Below are experts of layer 8 (counted from 0) of a mixture-of-experts language model. Rows are named router (the router's row for the expert), up (a neuron's input weights, with its number), down (a neuron's output weights, with its number) and show model dimensions 0-127. Each number is 128 + 32 x the weight over its row's rms, rounded and kept within 0 to 255.
After each expert's rows: "gets" lists some tokens that make up at least twice as much of what it gets as of all text. This comes from a sample of Wikipedia text that the model never trained on. Tokens count by the router's weight.

# expert 34
router [157 111 141 129 101 237 193 122 138 132 143  81 177  76 162 109 150 130 212 133 131 210 183 125 175 181 132 129 143  68 107 111 137 168 138 142 149  97  72 170 107 145 153 152 111 137  97 156 110  99  90 103  63 126 119  88 169 104 129 134 130 109  86 162 115 145 133 101 115 154  98 161 167  89 120 109 149 137 191 101 113 121 169 121 117 116 154 142 129 130 150 118 124  74 106 146 151  64 126  56  96  79 146  96  99 107 160  87  98 100  97 137 140 115 132 119  88  88 125 146 104 123  80 131 146 135 155 116]
up3 [ 78 137 137 199 102 160 125 126 124  86 127  98 128 174 178 119 114 128 144 167  86 134  99 122 101 189 102 124 171 123 110 102 159 129 194 151  73 150 148 135 138 126 126  99 168 134 184  58 176  97 139 129 103 109 182 121 180 193  86 137 131 152  69 152 127 104 130 134 144 167 156 115 123 137 146  26 147 109  95 103 135  51 111 113 119 123 150 127 124  95 148  85 102 120 108 108 138 168 142 106 120  51  99 124 180 194 116 108 153  92 108 149 104 111 117 125 146 146 104 168 156 117 129 103 102  89  64  96]
down3 [118  87 103  81  69 168 118 148 126 185 202 137 130  51 182 113 159 111 138  89 126 119 155 121 135 160  82  76 155  80 140 154 132 144 174 103 172 153 117 165 120  82 134  59 105 103 127  90 140 155  96  86 108 132 148  89  96 100 116  72 120 159  73  91 110 162 148 152  93 143 170 124  90 127  71 105 196 101 189 168 121 139 180 179 148 134 163 114 187 131 123 133 122 128 114 116 105 124 146 173 151 145 121 134  82 146 111 137 137 146 152 126  89 123 153 104 147  96 190  88 132 150 127 169 160 160 145  84]
gets: " |", " 0;", " by:", " Total:", " Elevation:", " Length:"

# expert 22
router [143  70  90 127  80 206 133 151 197 110 178 114 142 124 106 112 141 138 153 117  98 255 188 145 117 158 117 156 141  75  83  97 143 148 147 146 105 122  90 117 128 166 117  77  83 138 102 125 159  71 143  94 105 131 132  80 112 126 118 151 107 128 137  96  87 122 153  82 139 149  86 175 162 159 151 124 168 104 183 138 130  82 180 101 121  86 124 199 137 139 149 134 101 153 137 164 140 126 104  90 114  99 104 162 149 112 174  89 100 147 105 113 118 113 143 110  70 113  87 106 137 117 118 138 186 119 134 150]
up3 [150  93 137 111  98 139 188 116 141 127 173 154 124 131 161 177 170 126 137 161 171 164 112 103 124 110 161 106 141  97 122 134  74 139 188 167 143 134 111 168 167 172 136 138 140 143 192 197 131 106 103  72 131 145  91 115 124 185 104 161 164 128 158 179  88 154 156 100 133 139 130 109 176 139 180  70  78 117 130 169 165 134 178  89 200  77 144 134 108 179 130  93 180 168 117 105 118 106 118 171  74  93 122 143 150 139 134  89 129 178 182 127  98 139 151 200 141 128 185 162 142 129 149  99 145 122 163 118]
down3 [124  87 129 121 120 107 129 136 102  84 189 140 132 154 110 148 142 142 144  89 156 145  78 131 106 148 192 113 168  78  93 177  84  73 145 210 191 168 127 147 139 151 120 159 131 153 124 163 106 130 144 145 131 113 148 199  94 159 117  92  74 122 100 150  82 149 125  61 160 193 127  33  98  84 134 134 100  99  94 112 167 129 121 127 150  36 117  78 146 119  90 134 124 137 127 112 121 128  55 139  95 131 157 136 127 148 126 122 141 123 144 175 112 141  70 143 139 160 118 140 160 145  85  74 137 101 159 123]
gets: " m", " r", " sp", " d", " v", " Pr"

# expert 5
router [154 149 135 137 115 228 131 144 226 122 183  71 190 109 162 103 146  84 174 140 125 199 182 160 144 145 110 165 137  41 126 122 162 141 159 133 134  87  81 132  97 108 219 156 157 133 117 142 147 133 116 109 126 100 180  60 150 108 101 169 108 135 134 147  74  90 133 120 122 162  71 139 149 145 112 111 120  78 196 131 113 110 135 135 127  77 137 119 127 115 122 124 156 105 129 139 141  94 139 168 113 148 152 143 121 116 165 135 116  95 116 117 129 120 147 122 129 102 113 104  81 110  64 121 159 112 179 152]
up0 [169 162  91 117 152 148 147 138 128  84 179 118  18  62  94 121 119 114 201 145 183 129 130 139 126 140 131 155 111  57 121 140 172 128 100 148 129  97 108 184  99 146 172 138 127 112 116 159 114 145  94  99 146 130 168  68 107 150  88 173 173 142 109 120  33 152 178 121 120 143 177 152 149 109 119 107 113 130 124 136  63 145 171 138 110  88 125 105 145 121 154 144 160 142  97 164 173  82 134 115 130 126  68 146 104 161  90 137 155 169 113  96 121 145 115 176 173 164  80  65 154  97 144 121 130 126 132 123]
down0 [133 117 114 138 113 117 133 202  84 172 152 127 144  95 102 166 134 162 129 104 147  55 129 110 115 152 146 139 114  51 121  93 168 161 102 131 156  95 102 157 167 170  71  97  46 113 181 127 175 159 160 102 132 119  32 115 131 156 144 107 151 156 132 105 115 150 100  92 114 183  96 129 107 110 166 127 151 111 152 135 127 134 156 124 119 150  97 177  71  92 118 104 195  98  55 138 128 106 124  98 128 150 108  81  66 136 152 162  96 135 145 120 122 149 165 146 134 122 204 100 127 141 187 159 131  78 123 124]
gets: ".", "s.", "==", " ==", "es.", ")."

# expert 0
router [129 110 162 127 149 213 124 186 199 137 166  39 149  93 167 123 165 121 190 143  88 213 201 140 140 161  85 147 139  12 140 124 120 120 122 134 140 114 144 160 115 130 127  97 124 107 128 127 154 100 122 117 142 149 148  81 135 124 121 177 111 142 101 181  83 113 137  75 119 101 128 134 158 133 123 144 159 122 163 100 128 139 207 144  92  97 158 123 150 170 131 130 113 113  66 151 137 152 120 122 126 112 105 119 137 101 198  94 101 118 137  90 141 149 144 138 108  57 124 113  98 135  85 118 153 149 122 151]
up0 [161  83 177 158 135 141  95 121 139 155 174 171 131 108 175 111 113  60  90 164 129 130 135 104 181  80 154 137  86 170 145 220 114 120 106 171 107  83 105 161 152 143 175 117 114 109  44 146 174 137 139  99 138 145 153 147 115 104 175 165  95 135 103 104  91 118  86 128  98  71 103 148 199 100  87 175  76  69 114 105 139  86 145  86 143 156 116  98 140 146 139 135  98 141 155 187 163 129 130 124 130 152 130 128 110  95  99 129 126 150  77  94  99  95 114  96 153 136 110  67  70 119 135 165 157 101 117  99]
down0 [111 125 110 167 159 202  76 115 120  43 190 119 134 124 123  95 118  85 155 186 137  87 115 138 150  73 136 153 147 114  88  95 139  71 125 104 129  72 158 119 135 168 144 150 108 126 140 133 142 126 119 141  74 133 128 158 143 146 104 176 149 194 124 157 143 113 111 143 147 138 159 136 154 155 153 139 134 117 120 136 110 124 197 165 100 112 169 148 116 100 154 125 122  91 112 149 151 111 129  69  95 209 123 150 109 152  83  40  94 118 128  67 172 126 128 144 100  79 127 185 160 114 186 201 151  93 112 157]
gets: ",", "s,", "e,", " and", "a,", "),"

# expert 1
router [139 150 136 180 147 231 109 124 233 142 205 131 132  95 136 156 130 122 181  97 147 172 193 131 115 130 128 120 117  18  80 130 158 110 187 154 160 113  64  89  59 170 144 147 145 149 124  99 157 106 140 122 148  90 129 120 122 124 128 155 118  93 154 124 111 121 147 101 110 161 126 166 128 141 171 120 151 111 140 109 153 160 156 145 144 139 131 142 139 124 111 153 160 104 105  91 101 106  99 106 144  80 122 109  54 130 163  86 100  73 128 112 101 157 139 149 102  64 149 160  93 130 107  99 123 126 127 148]
up0 [162 130 114 205 121 157 133  90 165 105 176 132 127 138 176  62 122 124  82 124 149 164 116  85 182 155 142 131  84  83 153  72 101  89 132  84 137 150 109 206  26 140 135 198  61 118 151 100 139  87 185 118 124 101 110 108 176 176 152 121 105 184 160 107 178 127  98 115 152 140 110 112 120 125 150 119 118 162 108  95 158 117 120 127  66 124 136  98 140 111  99 209 137 154 135 153 108 139 128 169 151 142 114 118 119 120 133 174  86 138 145  77  84 124 114 104 140 111 106 130 102 156 112  83 173 134 126 146]
down0 [121  95 126 168 149 148 138  49 138 102 123 110 117 119 104 157 123 103 110 127  80 165 130 125 215  57 159 134 108 104 142 121  44 164  83 110 152  71 147 114  36 148 114  59 135 115 103 113 115 171 155 108 133 108  61 155 128 161 159 107 111 143 153 147 113 143  95 208 135 109  91 107 136  95 127 151  62 135 182  86 126 118 166 145 137 107 163 135  93 135 177 160 101 104 137  83 120 123  99 132 124 147 151 127 140 153 178 140 167 115 155 131 146 119 179 104  59 140  96 106 138  99 108  66 132 116 121 148]
gets: "ing", "a", "ia", "ation", "y", "al"

# expert 21
router [113 113 142 115 128 233 116 123 197 147 198 136 171  69 176 167 153  97 183 116 174 203 189 106 137 146  78 190 112  41  89 130 105 121 139 148 134 125  76 139 113 105 114 115 100 132 120 136 165  99 137  82 131 128 105  92 170 128  90 163  92 160  91 135 143 138 113  79 113 167 148 174 155  98 136 143 130  86 127 116 138 127 189 155 130 145 151 102 172 155 119 156 113  80 130 133 121 125  85 115 157  75 102 175 121  98 180 157 127  99  86 104 122 108 103 148 143  85 139 116 126 150 106 102 160 141 118 122]
up3 [ 77  54 102 157 192 132  68 112 140  96 143 106 109 115 129 186 128  89 140 135 124 164 143 171 148 174  64 150  93 132 133 157 121 126 104 128 147  96 127  91 131 128 115 130 199 132 121 144 146 118  84 129  49 173 121 123 160 191 124 161 187 139 137 154  81 129 104  84 173 147 114  72 169 119 123 124  96 123 123 159 123 126 131 160 123  70  79  84 139 166 151  72 102 152  90 122  85 126 115  86 162 156 146 132 145  74 141 106  90 102  99  72 172 158 117 173 192 131 131 171 148 133  97 178 161 142 150 127]
down3 [124 153 145 139 166 128 129 107 175 152  99 164  81  94  95 119  94 130  80 110 149 114 150 175 227 163 162 150 122 190 198 134  59  80 103 151 102  89 110 132 118 121  77 108 121 143 108 125 107 144  92 134  63 151 126 167 174  91 156 106 184 133 164 104 127 130 125 110 147 130 147 141 165 154 122 224 127  68 175 139  96 155 132 169 110  82 134 108 159 148  90 127 118 175  96 107 122 101 115 135 181 102  81 117 164  88 145 124 103 162 130  92  99 163  96 112 117 169 119 100 189 163 145 161 135 134 128 103]
gets: " first", " second", "th", " one", "ed", "est"

# expert 30
router [131 102 183 140 117 209 119 116 209 144 193 101 173  67 184 168 168 140 217 106 139 179 206 182 131 155 112  97 148  81 109 141 127 118 131 166 144 105  93 129 120 150 153 156 122 131 125 130 138  74 118 117 126  87 156  78 132 121 103 165 110 129 116 125  87 136  96  88 142 124  88 179 129  97 135 114 184 113 222 136  97 115 171 135 117 141 137 143 153 149 113 119 158  88 143 112 130  66  90 126 133 112 117 164 114 127 212 127  72 128 134 130  95 130 136 169 133 118 126 126 107 145 103 152 135  97 120 161]
up3 [ 97  93 129 152 133 153 129 117 132 137 105 124 101 150 105  90 128  67  97 146 133  95 170  81 134 139  90 125 113 131  95 146  83 111  73  70 148 118 110  89 149 100  94 139 139 155 163  92 109 132 143 117 100 154 109 119  99 126 121 146 107 183 172  88 169  27 161 113  92 109 139  62  96  93 109 125 188 133  94  45 120 107 151  59 158 103  73  65 130 129  92  96 136  98 149 113 129 146 165 132 122 125 140 126  75 131 194  95 118 114 128 203 172 138 182 127 102 125 206 149 133 126 121 159 116 146 116 156]
down3 [ 78 149 124 104 135 162 104 147 164 105 122  84  74 160 161 116 146 157  76 142  72  96 170 106 147 165 122 107 149 133 130 116 134 134 140  63 133 166 120 128 155  97  92 179 137 205 132  88 194 126 151 151  34 167  74  96 134  91 162 118 150 150 138  76 132  66 178 139 133 127 105 142 115  94  93 113  98 169 143 106 213 143 125  82 132 114  95 123 127 157  60 133 120 109 101 142 155  91 161 164 136  82 119 158 137 108 104 125  93 100 104 140 141 147 139 142 165  77 126  88 146 117 151  48 151 131 124 160]
gets: "\n", ")", ".", "\"", "s.", "'"

# expert 24
router [127 196 138 129  83 174 172 155 197 119 150 102 134  87 124 154 170 150 134 127 138 193 204 136 131 205  98 159 170  65  81 163 102  78 150 176 153 139  73 135  98 124  74 140 140 154 158 121 159 124 120 130 146  93 132  73 135  76  97 137 106  83 121 151  83 115 132 137 149 132 128 122 118  99 146 129 159 184 176  67 109 131 177 132 127 118 125 124 169 170 153 146 174  73 133 157 156  81  92 161 103 107 152 119 103 104 189  83 119 127 130 146 120 125 117  97 162 118 159 159 113 135  69 166 112 117 157 161]
up0 [123  77  93 121 159 109 108  90 112 124 136  92 146 104 159 179 168 188 101 119 113 149 127 122 118 109  67 132 154 131 134  46 181 143 128 117  53  99 126 158 134  68 177 105 138 141 157 144 110  79 115 108 107 197  66 162 124 142 106 119 176 108  80 114 111 124  70 115 104 125  60 123 176 155 156 130 130 175  75 125 101 188 149 128 151 132 134 124 117 106 134 148 103 122  94  82 101 110 124  71  54 151 109 132 179  74 138 137 129 101 131 144 128 103 141 172 135 129 148 182 166  60 105 116 106  79 109 123]
down0 [136  60 180 136 140 105 120 168 146 156 130 130 157  79 115  79 109 148 124  99 123  77 142  67 152 167 105 194 157 120  63 104 161 100  44 139  84 137 124 129 144 149  93  76 116 173  93  89 123 134 128 117 109 147 156 115 106 216 126 130 149 134 164  98  83 143 128 147 163 162 131 162 109 135 127 156 124 163  78 190 129 100 129 110 154 127 124 109 143 172 113 170 101 166 100 184  99 100 133 143  81  96 187 155 134 164 151 170  79 164 147 112 140 181 128 113 168 113 116 116 188 179 112 107 160  83 118 114]
gets: " un", " |", " de", " over", " o", " Un"